config.toml
activation = "relu"
balance_loss = 0.0029
tie_embeddings = false
decay_fraction = 0.773
Below are experts of layer 3 (counted from 0) of a mixture-of-experts language model. Rows are named router (the router's row for the expert), up (a neuron's input weights, with its number) and show model dimensions 0-223. Each number is 128 + 24 x the weight over its row's rms, rounded and kept within 0 to 255.
After each expert's rows: "comes after" lists some tokens at least twice as common just before its tokens as in all text. This comes from a sample of Wikipedia text that the model never trained on. Tokens count by the router's weight.

# expert 25
router [140 156  77 120 134 127 141  96 138 119 151 153 109  76 106 112 121 105 121  87 134  94  77 131 128 147 186 145 127 139  93 146 134 103 126  57 179 136 129 119 142 129 145 116  86 128 155 117 129 120 123 122  90 114 129 160 110 154 130 138  80 138  84  84 158  87 157  82 150 115 136 140 143 121 150  88 103 133 148 117 197  92 131 149 129 118 131 127 187 156 137  66  84 119  98 122 114 121 116 118 115 119 121 143 144 124 144 102 103 100 109 184  85 144 122 159 133 151 135 137 121 146 143 184 160 142  82 120 129 111 135 132  87 136 139 108 133 124 135 157 134 158 114 164 133 120 125 116 148 121 172 131 120 135 130 116 128  79 152 126 117 151 110 135 127  90 120 155 145 127 141  73 121 139 128 148 113 148 100 103  97 137 113 134  87 106 115 168 145 143 153 132 120 141 148 139 142 103  80 120 115 135 108 116 127 131 154 130 151  93 123 116 179 156 139 145 134 149 114 129 138 129 132 148]
up3 [130 163 160  91 146 140 134 131 118 112 116 134  85 145  93 141 165 102 124  85 136 122 148 133 126 121 138 135 154 134 177 149 159 169 156 163 155 131 134 128 157 120  74 137 165 114 148  94 118 116 162 139 115  75 105 131 139  99 142 146 102  76 103 109 111 131 137 118 108 109 134 134 158 104 139 122 114 143 149 124 144 145 136 145 135 117 138 138 131 108 131 176 132 138 102 147 142 108 128 146  95  98 118 129  93 154 139 102 129 116 126 107 139 124 112 141 141 104 165 124 156 125 111 104  95 114 155 138 118 124 163 137 131 134  96  86 112 118  99 122 138 146 110  96 114 151 169 150  92 141 155 126 141 106 144 143 107 162 128 135 131 104 161 145 144 104 100 162 123 149 119 142 154  66 105 151 163 109 170 117 149 127  70 145 138 109  42 149 155 122 124 150 131 149 152 138 118 112 153 112 113  67  83 147 112 138 110 160  81 167  95 142  77 114 111 121 116 171 164 133 128 159  96 148]
comes after: "1", "2", "7", "6", "5", "3"

# expert 6
router [122 147 110 111 111 114 132 111 139 111 130 125  78 126 140 108 122 134 126 129 178 140  78 163 139 147 165 153 125 165 107 179 113  70 102  95 144 148 136 123 115 121 167 126 115 138 134 140 143 105 101 151 118 167 130 129  95 155 126 178 111 140 109 100 145  85 181  99 108 101 133 126 145 171 128 102  91  88 136 127 125 101 116 122  93 127 180 174 162  96 115  99 103 107 126  86 135 159 137  62 153 160 161 113 134 134 171  95 138 130 107 113 145 138 128 144 173 130 147 134 101 131 163 166 143 128  82 142 123 137 131 125  73 132 149 132 140 112 136 135 147 155 122 129 141 128 128 122 115  90 146 145 166 152 149 114 144 127 144 148 130 148 112 126 158  99 115 134 156  86  82 111 105 147 107 128 107 152 134 128 119 135 110 127 106 113 145 129 154 116 154 146 154 104 169 125 121 107 107 175 154 111 121  96 102 146 206 137 126 107 139  93 111 134 103 123 113 109 133 163 107 148 139 115]
up1 [115 152 136 141  49  97 139  65 154 136  83 127 106 149 121 165 123 124 201  89 128 111 115 161 116 148 131  97 100 109 124 169 125 110  83 163 158 160 197 104 107 136 119 146 154 168 124 144 110 131 163 140 112 108 112 106 154 119 142 144 154 119 111 142 123 136 130 142 116 100 113 102 137 116  91 102 135 141 113 128 116 145 152 137 126 125 129 147 121 116  87 108 130  86  93 145 132 132 129 112 128 104 108 130 146 142 122 106 172 149 106 108 129 103 126 108 138  94 119 125 146 153 130  92 132 145 105 138 154 162 158 145 137 103 158 136 113 136 145 136 139 109 118 148 140  94 135 172 121 105 146 116 116 100 136 141 129 113 106 154  83 146 121 125 113  88 121 165 143 123 156 111 136 129 134 116 129 152 134 127 130 200  67 122 144 130 111 111 143 108 119 129 144  92 145 148  89 199 132  94 150  98 122 170 141 161 138 102 115 143 144  93 185 123 128 137 159 115 158 105 153 149 136 156]
comes after: "| ", "\n", "°", " | ", ": ", "- "

# expert 12
router [156 162  99 125 132  90 115 129 173 148  96 136 105 131 119 127 113 126 126  86 146 124 101 155  83 151 143 126 125 155 127 150 134 113 122  89 179 176 125 143 152 108 130 141 105 145 139  76 141 117 137 139  90 131 132 149 121 132 128 154 102 171  98 121 142 146 164  98 107 112 145  93 109 151 137  82 115 123 150 150 152 129  90 154 100  89 148 155 181 126 115 148 128 109 130 133 149 167 143 112  99  89  94 130 137 146 161 117 176 145  91 110 128 114  53 166 123 151 130 144 127 151 103 136 139 126 114 114  95 127 111 132 101 130 107 102 134 114 115 158 146 134 129 147 119 122 124 142 117 101 172 142 158 116  96 110 149 106 154 107 135 162 106 125 131 129 110 148 157  92  88 143  84 106  69  92  92 160 109 129 132 108 112 191 116 138 120 141 149 103 143 122 121 131 152 112 161 135 114 154  99 141 113 116  70 152 158 114  87 112 134 132 139 129 121 155 117 110 113 154  86 159 130 163]
up1 [134 121 133 143 104 130  99 105 110  88 104 158 137 133 118 146 147 139 172 122 130 121 123 139  83 141 122 111  63 166  87 114 177 142 123  86 141 148 151 130 117 163 152 145 139 175 127 153 147 131 118 124  93 102 149 151  81 102 172 159 118 108 140 113 159 101 148 133  84  87 186  95 142 139 114 119 116 148 136 132 165 101 136 105 157 107 118 131 156 115 119 106 136 153 144 116 154 128  79 120 145 127 124 165 132 165 155 119 117  80 108 145  81 124 135 133 163 125 154 108 141 125 117 180 149 139 122  83 134 122 141 142 118 124 160 127 119 159  93 142 136 164  78 143 132 101 145 177 115  98 146 138 177 135 118 130 121 151  94 124 102 166  89 137 142 108 108 135 147 118 146 141  67  78 132 122 111 129 121 125 127 118 109 131  85 121  91 167 141 121 145 145 113 152 147 111 159 113  98 141 112 131  89  74 118 135 159  93 130  98 100 135 159 129 114 156 135 142 121 130 118 140 144 133]
comes after: "\n\n", "\n", "==", "===", "====", " ("

# expert 5
router [147 161 106 119 131 100 109 113 144  75 116 136 125  81 136 176 109 134 129 132 150 123 114 107 138 177 118 143  83 179 118 179 164 138 129 106 125 116 154 177  97 164 126 129 119 139 168  97 164  99  89 144  99 120 119 147 114 142 126 176 120 147 140 124 134 104 115 118 165 124 159  96 159 139 104  88 153 144 155 123 164 122 161 116  94 124  97 131 143 174 117 103 119 144 112 140 145 111 143  95 102 152 129 127 126 160 165 136 120 117 121 135 114 128 101 156 133 141 118 135 147 109 116 131 107 130 131 118 121 133 101 112 101 124 144 101 157 118  95 139 102 114 111 125 121 121  97 121 125 132 141  96 160 147  96 129 129  73 118 154 119 129 122 133 175 149 126 146 110 144 108 111  94  98 135 133  95 104 119  90 129 135 160 157 135  68  97 124 187  75 130 141 134 127 105  88 183 128  68 132 125 148 141  89 133 166 139 128 117 119  92 146 176 132 131 132 112 163  97 108 129 122 188 136]
up2 [161  85 120 103 123 102 172 121 190 144 138 120 131 155 118 149 129 146 119 122 146 113 130 130 122 105 134 127 120 148 122 149 136 128 120 121 133 139 109 166 140  73 165 149  78  81 132  81 127 119 134 154  91  90 160 157  98 127 172 107 105 119 110 103 146 115 127 131 116 101 116 133 175 104 141 105 154  73 117 149 103 135 130 116 134 144 116 151 118 148 113 108 103 129 100 148 149 157 124 137 121  98 180 154 110 118 104 117 157 138 118 129 108 155 104 139 148 131 138 135 157 137 121 129 171 111 129 125 137 162 156 150 145 136 106 159 140 119  97 145 160 118 126 140 119 134 144 129 151 135  99  65 147  99 137 118 187 114 172 135 118 118  97 119 131 103 123 177 126 123 137 141  86 141 137 100 148 151  85 114  85 183 135 147 160 112 148 108 139 167 117 151 135 119 128 136 159 175 126  87 130  70 101 148  96 118 118 126  97 102 101  93 161 163 129 142 141  95  99 103 131 154 105  85]
comes after: " K", " B", " D", " G", " R", " | K"

# expert 1
router [150 124 117 131 135 139 112  80 155 115 155 177  75 118 131 121  94 112 127 115 178 133 113 132 142 133 115 133  90 195 136 126 159 130 120  83 154 139 135 123 122 140 142  98 134 135 168 100 165 101  87 130 133 113  88 125 134 136 148 167 121 151 129 103 175  94 140 141 140 123 132 168 124 136 124 163 165 135 135 133 159 104 141 102 111 138 103 146 160 138  96 108 113 131  86  96 141 170 125 113 102 133 111 157 160 134 125 130  98 104  76 136  93 140 115 154 144 165 131 139 163 105 125 154 111 142 103 105 126 138 102 141 130 125 169 108 131 165 122 184 137 137 104 132 129  94 127 110 148 105 166  88 183 124 129 121 129 109 151 141 136 160  95 139 192 147 126 144 113 102 118 114 104 121 144 132 107  94  79  93 128 139 155 138 141  71 148 125 140 121 127 160 119 111 120 130 158 117  95 125  65 101 123 112 133 141 148 128 117 141  79 138 159 158 125 113 116 163  75 120 107 105 117 124]
up0 [126 146 141 163 183  99 109 107 131  80  89 124  99 102 150 139 119 142 132 120 139 140 118 124 161 148 118 153 111 145 146 116 174  83  96 130 110 147 154 126 123 170 174 114 141 140 127 138 103 125 147  73 116 134 156 136 132 117 124 129 150 120  75 154 154 143 103 124 116 103 154 105 112 109 129 153 112  89 132  93 110 151 157  77 136 128 154 129 123 103 125 132 132 141 125 154 129 124 109 116 104 107 170 135 118 175 142 111 158 111 173 147 156 100 125 119 122 144 156 172 117  94 155 122  98 123 127 108 107 120 130 167 131 143 212 127 129 129 181 121 125 119 144 114 146 139  91  89 128 109 106 145 130 175 130 139 146 148 121 107 135 156 136 141 154 129  98 109 184 119  99 144 151  85 121 125 138 137  90 155  78  72 110 170 148 114 105 123 126 115 126 112 173 126 148  88 135 108 113 127 152 148 154  90 119  67 117 133 107 118 152 131 166 115 117 109 112 137 159 160 130 101 139 140]
comes after: " b", " B", " f", " F", "b", "B"

# expert 21
router [151 134  99 129 152 113 169 120 158 134 118 119 113  89  82 154 104 121 158 113 100 103 131 108  99 199 144 149 125 152  82 140 158 126 125 104 149 104 133 101 103 143 140 128 116 110 163 111 148 142 135 126 111 133 120 141  92 155 138 152 121 112 119 125 152 137 130 102 147 123 147 111 154 138 126 109  93 139 134 132 195  99 109 144 162  95 126 148 158 164 100 100  76  91 140 143 104 126 132  76  75 143 124 115 136 175 177 108 125 105 126 152 114 116 128 143 161 164 129 117 122 141 129 153 182 157  95  93 140 123 130 136 118 165 108 150 130 144 119 143 138 133 101 145 110 139 107 116 146 107 179 131 129 134 114 119  97 113 180 107  96 134 150 161 121  99 121 127 121 154 145  48 155 130  98 122 104 104 109  85 124 134 159 122  94  89  95 173 137  89 136 112  81 135 130 102 156 115  80 132 120 134 118 143 140 117 150 138 138  86  99 134 135 148 113 113 128 140 122 140 134 155 161 119]
up2 [131 166 142 193 137 154 134  75 124 111 139 132 117 138 158  91 112 148 158 124 148 131 108 141 133 134 172 122 100 130 145 138 139 162 136 130 167 147 130 103  69 123 118 142 144 139 160  84 110 157 123 127 117  82 130  98 129 109 134 169 105 109  88 176 114  90 113 113 128 113 165  75 127 116 135 131 111  93 133 113  87 124 151 126 122 127 120 125 102 112 108 135 161  95 141 145 137 123 138 126 106 109 132 114 163 134 154 163 135  99 113 117  92 110 131 139  96 129 104 125 125  78 156 117 102 131 112 128 107 154 112 108 119 154 119 121 168 131 132 112 124 124 118 100 105  98  76 154 132 122 115 166 120 170 153 129 113 166 145 123 112 127  81  98 143 161 112 107 142  99 136 107 114 161  95 127  74 118 203 129 107 138 163 128 132 128  86 129 156 115 173 128 123 124 159 152 157 131 122 101  77 152 107  89  94 151 129 138 140 144 122 158 105 166 157 152 146 155 149 140  89 141 109 163]
comes after: "1", ".", "2", "0", "n", "b"

# expert 0
router [141 135  89  92 131 118 108 118 156 118  99 125 102 128 122 117 130 146 127  96 127 123 111 128 126 137 144 166 123 146 117 185 140  99 124 111 149 128 106 105 115 103 147 139  50 158 142 137 146  77 137 146 119 107 154 162 107 177 116 168 116 134 109 111 149  73 121  73 124 130 168  84 125 154 128  70 126 141 132 143 162 123 143 121 133 114 147 133 134 125  80  96 121  82 124 114 132 158 152 132 129 158 154 126 122 149 139  75 144 125  97 118 122  76  71 156 130 146 166 146 109 137 192 122 127 142  99 100 107 147 126 120 109 137 137 138 101 133  88 133 160 148 133 170 130 124 138 105  91 126 140 151 162 144 135  61 159 122 136 173 126 174 108 129 108 106 107 145 185 119 111 133 117 120  97 116  94 169 112 133 118 128  94 156 122 140 143 119 116 118 147 135 147 118 144 135 128 132 104 144  94 118 137 126  93 142 196 145 105  99 131 114 113 165 122 140 123 123 122 123 130 152 131 139]
up0 [150 119 122 109 140 111 113  91 114 111 140 169 147 133  99 126 135 137 149 135 142  96 151 152  87 136 143 147  84 124 156 118 181 154 136 115 172 140 170 114 122 107 178 142  99 112 115 108 132 104 134 133 137  86 135 157 138  97 133 129 117 141 109 165 121 128 122 135  99  97 153 153 147 118  91 129  88 117 135  95 106 130 116 153 104 108 113 159 122 134  91 138 150 117 133 130  90 123 113 156 116 135 147 175 142 140  80 111 148 115 142 166  83 138 156  75 139 133 114 110 111 123 104 170 134 159 120 129 129 126 106 111 151 118 130 124 155 152 103 155 109 149 120 101 119 151  99 206 114  80 138 100 128 148 109 150 141 107  80 128 174 121 151 155 118 129 129 154 104 129 141 124 147 151 130 147 103 132 135 113  99  96 122 204  78 135  93 119 113 106 108  92 171 129 145 123 135 121 121 107 148 184 164 127  83 119 114 133 153 103 110 124 149 165 148 164 164 119 138 132  93 152 153 106]
comes after: "\n", " |", ")", "==", " |  |", ":"

# expert 37
router [176 129  76 113 137  88 139 113 128 103 130 156 116 101 103 123  81 114 123  83 144 154  91 132 134 124 168 153 113 172  94 160 135 110 110 104 152 129 130 124 158 114 177 128  76  95 163 125 156 116 121 142 102  83 114 154 122 169 137 162  67 175  84 129 138 121 171 114 155 112 160 151 127 122 157  98 128 145 133 115 128 120 161 146 132 103 152 144 161 164 141  86  99  94 146 128 139 120 118 118 114 106 131 142 133 130 147 114 146 139 122 106  79 132 107 168 150 150 135 154 113 126 108 137 150 170  65 129 153 121 119 154  71 147 135 146 172 125 140 143 107 158 135 127 115 105  98 127 124 122 158 100 140  94 110 135 144  77 146 127 140 132 104 155 133 113 122 146 156 127 147 115 108 163  82 125  88 104 132 114 104 111 123 153  74  70 129 137 161 143 133 132 118 134 125 123 167 119 113 148 113 151 135 118 116 133 168 135 125 115 134 111 162 168 125 145 133 156 131 153 120 105 144 138]
up2 [134 107  79  65 110  73 160 159 149 133 110 137 148 147 135 112 137 166 132 104 167 136 127 142  72 105 159 119 151 139 147 105 159 128  80  97 126 112 120 182 122 134 122 151  86 167 104 140 134 139 106 119  85 126 165  97 122 113 184 115 103 129 116  85 103 102 168 115 119 121 170 131 130 144 100 138 154 147 138 125 147 157 175  94 107 140 115  99 138 144 128  96 109 130 120 149 134 149 112 160 101 167 145 133 149 162 141 112 142 137 117 129  98 167 128 128 147 133 135 107 135 141  93 131 116 135 131 137 120 107 150  93  96 161 147 179 118 137  91 143 135 117 138 140 163  86 108 135 126 125 104  87 107 134 109 115 162 109 110 187 159 172 104 128  95 154 130 116  87 146 130 189 155  94 114 133 106 149 122 139 138 123 110 133 131 120 117 176 130 116 133 110 123  94 143 128 117 152 142 125 126 123 117  86 105 134 128  85 133 169 122 139  79 102 158 147 114 133 105 126 140  98 127 113]
comes after: " | ", "2", "; ", "4", "3", "16"

# expert 35
router [141 141  98 129 152 122 111 117 119 145 101 146 123 129 102 131 113 128 157 121 129  80 108 133  75 191 153 117 111 163 119 158 122  80 126 109 135 164 158 124 121 139 170 155 129 139 146 110 113 122 133 147  75 100 113 142 123 130 125 175 108 148 127  99 173 122 152  96 122 105 120 112 128 140 150  79 119 150 153 130 133  84  96 121 149 116 171 171 157 155 135  98 129  96 132 131 114 109 114 129  93 141 139 137 160 174 155  96 137 135  96 158 101 112  86 113 165 155 109 141 122 160 144 169 125 129 130 105 124 124 127 166 115 125 139 112  97 126 109 132 169 166 109 145 133 117 130 152 115 110 149 132 123 179 129  68 122 117 141 139 130 152 134 168 159 110 114 127 167 114 109  95 104 126 119 137 115 170 113 105  91 115 131 125 119 112 115 159 121  79 151 122 133 137 142  94 163 112  84 154 122 170 125  82 103 126 169 100 119  77 148 136 172 133 168 172 121 125 130 152 115 151 161 150]
up1 [175 123 114 115 122 147  91 129 136 155 106 188 124 110 135 126 115 124  90  76 164 115 129 109 138 176  99 118 131 112 122 169 136 155 126 139 108 132  77 155 124 136  99 106 121 147 131 135  93  95  91 111 149  69 129 123 102 128 157 151 118 163  96 108 192 163 121 116 130 143 115  99 162 149 158  98 117 147 112 133 137  88 108  65 111  86 114 176 111 143 151 108  92 124 139 128 130 135 142 133  84 137  84 120 139 131  86  85 106 118 103 151  81 133 132 115 115 156 134 177 124  95 145 132 149 135 141 138  78 135 114  85 144 142 150 127 110 149 129 112 123 161 138 116 133 117 114 152 134  98  97 128 120 138 153 106 103 117 145 114 145 124 131 154 117 112 143 134 169 123 142 102 141 147 124 167 105 134 105 176 143 132 110 103 117 147 121 122 129 142 159 143 122 128 102  99 109 107 121 118 131 136 150 138 165 164 104 180  96 149 127 116 152 132  95 145 166 123 120 190 140 157 127 161]
comes after: ", ", " in ", "–", " (", " ", " March "

# expert 57
router [128 148  83 105 131 140 136  72 118  81 128 138  99  90 119 142  99 134  92 106 153 122  99 151 110 161 158 121 125 162 118 150 130  92 117  81 198 110 149 122 137 131 145 126  86 109 137 118 151 131 124 135 100 141 132 135 114 123 130 130 104 125  85  89 159  76 125 129 120 136 144 138 155 128 139  91  74 100 120 110 153  81 114 166 130  81 135 115 158 158 126  57  97  86  86  97 165 180 109 137 112 111 104 165 150 143 116  92 112  89 122 174 103 108 122 145 139 143 137 148 132 125 132 169 144 157 104 127 134 107 103 158 129 153 160 136 145 142 163 120 143 183 115 149 132 119 118 138 136  84 161 141 131 136 136 169 120 128 133 100 107 138 131 131 129 123 123 146 133 105 118  83  97 143 123 145 125 150 104 100 129 149  97 123 112 128 131 137 149 153 145 147  87 143 147 144 122 129 110 171 131 149 121 121  92 151 169 152  96  94 131 143 137 142 156 170 130 139  95 147 130 141 148 131]
up1 [143 142 111 160 123  67 138 161 136 108 106 106 111 128 131 154 113 141 121 106 155 124  88 113 107 168 154 131 115 188 119 139 136 123 136 142 106 128 204 162 112 149 167 118 156 124 117 154 152  99  88  98 116 142 123 187 126 125 120 139  75 132 154 125 149 126 175 126 127 137 123 152 186 132 141  88 156 111 141 141 122 104 119 139 120 113 118 106 115 169 124 127 134 163  98 109 143 127 159  99  98  82 160 124 145 139 116 138 130 142 127 135 125 131 153 114 178 142 124 156 116 110 103 131 112 175 104  83 115 122 130 147 136 132 120 142 195 156 112 180 111 167 125 127 121 153 113 143 107 111 108 122 159 135 124  99 207 136 108  94 133 127 111 110 130 114 128 183 117 121 120  73 103 132 101 138 102 101 140 115 143 139 122 150 102  92 127 103 139 120 132  87 154 127  96 129 136 125 110 140 142 110 135 126 161 120 116 147 135 137 124 146 145 115 115 171 111 188 143 137 143 103 166 107]
comes after: "1", "/", "2", "000", "100", "50"

# expert 19
router [154 167 106 136 143 130 137 101 144  97 125 142 100  95 144 170  90 142  93 117 151 130  84 146 120 152 150 155  83 179 111 122 139 127  95  57 150 143 165 161 122 150 130 159 111 135 165  62 123  78 129 166 111 125 145 131 112 154 140 149 109 124 126 121 136 140 126 118 152 140 172 101 121 172 122 128 147 161 139  81 155 100 137 124 115 135 118 135 142 158 128 107 103 125  99 133 136 112 124 127  89 165  92 103 153 132 140 142 137 115  97 161  96 124  84 170 132 163 134 112 119 117 140 117 112 119 108 156 124 117 113 109  96 130 142 113 170 116 128 140  98 144  99 148 151 112 123 142 126 138 134 119 146 141  79 135 135  65 123 132 107 110 151 128 167 127 127 158 103 119 136 133  96 122 143 129 105 125 133 131 131 129 139 145 101  90 131 161 210 127 108 123 140 114 114 117 191 113  94 116 109 157 157 101 118 122 149 137 111 153  94 124 168 106 159 157 126 153  93 127 104  95 157 152]
up1 [135 143 169 113 152  75 160 154 125 190 122 126 130 151  84 127  88 135 108 114 155 147 104 127 133 164 170 177 123 117 127 115 129  81  69 147 137 137  93 132 115 146 147 139 131 117 191 130 143 114  97 166 175 104 149 145 124 102 136 151 118 140 108 101 162 103  84  93  92 124 194 126 127  82 108 151 100 150 147 109 118 132 122 143  82  97 131 131 125 146 124 129 134 131 163 145 105 120 145 126 129 143 181 116 130 120 125 144 103 117  98 137 128 106 132 130 106 128 126 139 144 162 130 115 108 107  87 123 132 131 154 145 138 119 122 126 185 122 115 127 147 101 118 141 130 125 121 148  82  97 136 140 145 143 110  93 116 149 155 108 144 131 149 145 147 147 103 123 137 109  43  99 137 129 110  79 171 124 115 162 132 111 137 135 129 102 131 152 101 141 127 128 115 147 161  99 127  97  95 148 100 118 160 129 116 150 150 122 147  83  97  92 177  94 140 125 129  97 134 129 111 148 114 143]
comes after: " T", " G", " Y", " K", " V", " H"

# expert 54
router [134 156  79 137 152 108 139 128 118 128  72 133 123 131 136 122  89 137 132 131 169 149 112 160 112 133 161 126 109 150  73 122 135  91  98  97 183 162 155 150 140 121 171 135  83 130 171 127 166 138 117 130  74 134 128 178  90 141 164 151  64 139  85 179 111  68 150 115 157  98 136 124 134 131 110  87  90 128 122 115 141  96  93 115 122 108 157 119 154 125 135  80 129  76 129 113 122 126 131 131 148 111 138 142 124 158 158 113 136 148 121 163 139 145 111 157 138 149 128 121 100 143 140 123 124 129  70 129 131 121 113 141  67 161 152 113 142 125 103 158 166 136 122 142 126 106 116 165 136  92 139 116 142 130 113 106 170 110 111 109 126 129 121 136 126 145  95 148 131 129 112  85 120 147 110 123 124 155 125 103 113 141 114 147  79 129  98 145 133 132 140  95 131 110 147 143 112 106 120 136 128 125  86  93 130 136 163 126 135 101 144  90 179 170  98 135 126 118 122 166 122 134 159 121]
up2 [146 150  89 109 124 123 109  99 149 119 130 174 124 121 102 154  95 131 104 126 131  95 128 148 126 118 126 142 103 165 123 122 162  86 138 103 169 125 146 145 120 150 145 131 166 177 112 112 143 102 105 108 162 102 139 168 108 129 134 140  99 135 100 101 167 136 115 102 131 151 148 139 168 141 154 152 124 133 154  78 151  96 145  89 151 131 160 121  99 119 116 121  98 162  99 154 147  97 117 104 144 155  95  85 160 154 141  80 156  77 129 120 102 126 127 145 131 135 149 173 143 112 121 135 160 169 124 100 149 143 117 154 122 168 142 123 124 161 103 133 138 144 103 127 146 102  97 173 107  76 139 116 100 164 120 129 138 111 125 119  99 165 119 166 161 131  90 138 120 113 116  97 124 107 145  99 162  71 111 131 141 145  93 135 115 101 123 130 163  92 166 138 133 120 139 151 136 145 107 117 116 156 112  99 143 112 124  94 107 145 152 111 171 128 128 167 137 201 126 123 106 132 171 135]
comes after: "2", " | ", "1", ") | ", "% | ", " |  |  | "

# expert 33
router [128 174 111 136 131 136 132 134 175 105  82 128  96  86  94 123  98 157 157 139 129 121 120 124 117 130 185 152 131 146 120 142 122  89 123 105 121 114 142 148 126 130 179 153 128 155 164 108 154 105 130 134 126 143 132 136  98 170 131 180  83 122 126 106 138 133 126  93 151 119 177 104 131 137 170 105 134 150 165 125 154 112  86 165 121 119 127 130 147 121  93 121 111  96 127 107 179 152 156 105 107 121 116 166 118 134 144  95 160 155  79 146 134  68  80 142 128 142 149 137 161 113 121 119 162 119 110  97 105 128 115 151 113 154 125 131 143 127 115 160 134 112 106 179 137 112 104  86 139 115 125 116 148 124  90 113 129 118 135 110 114 161 127 133 107  67 136 155 177 118  85  79 101 112  96 109 118 154  84  91 136 145 107 146 144 136 127 144 128 119 163 146  92 124 132 113 138 133 119 156 120 145  62 121  99 127 156 129 145 124 126  91 117 145  93 135  89 117 137 133 136 149 146 165]
up1 [171 113 147 154 146 135 114 104 129 105 134 159  77 121 111 144 128 116 172 116 147 128 104 166 130 136 156 136 122 168 141  80 102 120 139 125 143 119 131 170 140 146 144 117 154 147 144  84 128  49 138 132 132 136 127 159  74 147 199 211 149 153 112 119 129 140 128 117 117 122 128 133 127 146 155  70 102  77 150 176 110 118 137 105 129  49 138 130 138 123 115 106 147 112 157  63 144  98 122 175  88  90  86 109 150 100 144 144 115 149 137 114 113 111 147 152 116 166 139 164 126 121 118  90 156 107 137 129  99 140 127  93 134 105 135 118 142 149 145 135 121 136  77 110 159 133 157 126  93 158 141 133 165 150 120 148 107 115 132  94 121 144 106 138 137 166 130 151 130  99 119 111 140  74 137 114 120 141 121 120 153 151 167 135 120 133  99 139 131 132 141  89 143 133 125 123 132 150 121  91 126 140 115 130 142 116 117 138 114 144 134 121 138 153  89 137 121 130  97 148 136 121 147 122]
comes after: ".", ")", " =", "\n\n", "\n", "=="

# expert 3
router [151 138 142 163 154  89 130 106 133 139 107 144 110  96 140 155  93 149 146 130 110 119  42 130 106 157 143 133  99 157 148 110 149 115 107 102 167 163 147 162 115 130 157 142 134 129 154 113 111  65 121 160  52 125 132 154 128 130 155 171 111 136 100 146 171 146 118 128 106 126 124 131  90 167 140 129 113 135 146 169 134  98 113 165 102 124 131 163 147 154 115 109  99 107  85 111 115 123 108 151  72 121 133 112 154 156 164 140 130 109 158 122 124 145  95 141  87 140 132 150 130 167 156 107 122 123 101  98  72 106 107 103 120 154 115 130 165 143 120 110 133 175 119 151 147 136 121 154 155 115 142 126 158 160 118 117 117 111 165 123 115 156 112 112 160 109 106 133 137 128  72 122 106 141 120 102 127 171 113 153 158 149 126 177 122 104 123 144 154 144 147 112 120 148 109 146 132 133  82 110  79 151 113 134 113 124 142 146  85 119 160 119 118 105 129 153 139 114  83 105 117 144 136 127]
up0 [111 120 151 144 121 107 125  81 134 106  95 116 107 128 123 111 152 161 153 142 125 124 148 112 110 159  80 142 103 137 153 158 160 102 124 128 127 169 189 131  93 156 156 146 160 172 112 167 116 125 113  88 127 123 122 163 119 135 149 131 129 135 132 130 110  96 130  80  79 137 114  99 125 128 116 120  99 114 117 144 132 135 100 127 146 112 163 126 136  82 115 122 171 122 134 105 118 136 132  69 110 121 127 143 132 168 170  84 155 136 150 175 159  98 145  95 126 145 127 144 114 117 148 130 111 135  98  83 156 133 103 115 117 115  92  58 148 120 150 136 147 115  95  90 134 143 154 130  98 112 160  97  93 150 104 114 142 127 161 196 129 114 116 135 111 125  80 130 168 112 127 113 107 135 135  99 141 165 127  89 120 146 131 149 117 126  77 141 122 107 181 135 137 176 117 125 125  94  89 180 136 112 112 140  93 141 149 103  95 121 156 132 131 151 120 144 112 133 142 123 128 148 144 158]
comes after: " (", " N", " n", "\n\n", " S", "-"

# expert 61
router [123 148 136 140 165 110 106 110 140 125  75 156 120 112 100 145 105 131 145 100 122 137 102 139 104 150 130 113  91 164  92 133 160 118  87 120 136 183 157 141 111 154 135 129 148 140 163 135 152 134 147 145  66 127 136 177 116 146 112 167 136 121 140 125 167 125 162 143 109 134 142  94 141 118 113 141 119 107 162 117 146 105  99 130 110  92 138 143 117 143 100 104 121 120 112  99 117 103 122 103 118 133 125 173 153 187 130 149 119 133  81 176 115 145  54 146 162 147 108 131 142 135 109 108  98 110  97 135 127 125  73 134  63 132 132 108 191 161 131 146  94 140 141 126 126 109 129 153  88  94 171 123 116 138 104 145 130 120 114 122 104 119 148 146 174 141 115 125 114 130  67  74 116 125  90 128 118 104 130 137 162 145 144 146 110 108 122 129 167 139 128 112 118 161 130 122 140 129  92 145 131 180 122 103 103 150 144 143 118 157 115 139 173 111 150 133 143 148  95 151 136 124 163 155]
up1 [ 96 122 144 108 130 167 118 142  97 152 112 156  96 136 132  76  95 138 105 119 115 126 110 129  80 153 128 118 142 118  93 144 129 124 105  69 129 157 139 131 170 125 133 133 166 149 130 120 176 108  97 136 132 106 107  67 110 153 158 160 121 115 141 149 134 123 162 153 151 142 136 124 116 117 117 124 138 123  92  86 117 156 106 116  89 127 125 143 101 130 148 130 109 116 127 111 115 151 115 120 159 134 106 108 117 172 132 137 138  91 112 127 115 128  88 175 145 228 103 115 124 104 125 112 146 153 113 117 135 113 121 113 137 193 168 102 110 149 148 128 151 188 142 113 158 144  96  87  71  99 136 178 138 100 122 118 122  93 119 131 125 132 110 143 143 135 112 135 118 130 139 138 100 145 164 145 120 131 121  83 127 142 132 111 119  93 128 119 159 125 104 148 150 119 182 141 177 121 105 171 122 107 130 163 124  87 128  95 108 137 129 105 114 156 117 154 101 126 139 158 132 110 136  86]
comes after: " A", " D", " E", " N", " S", " M"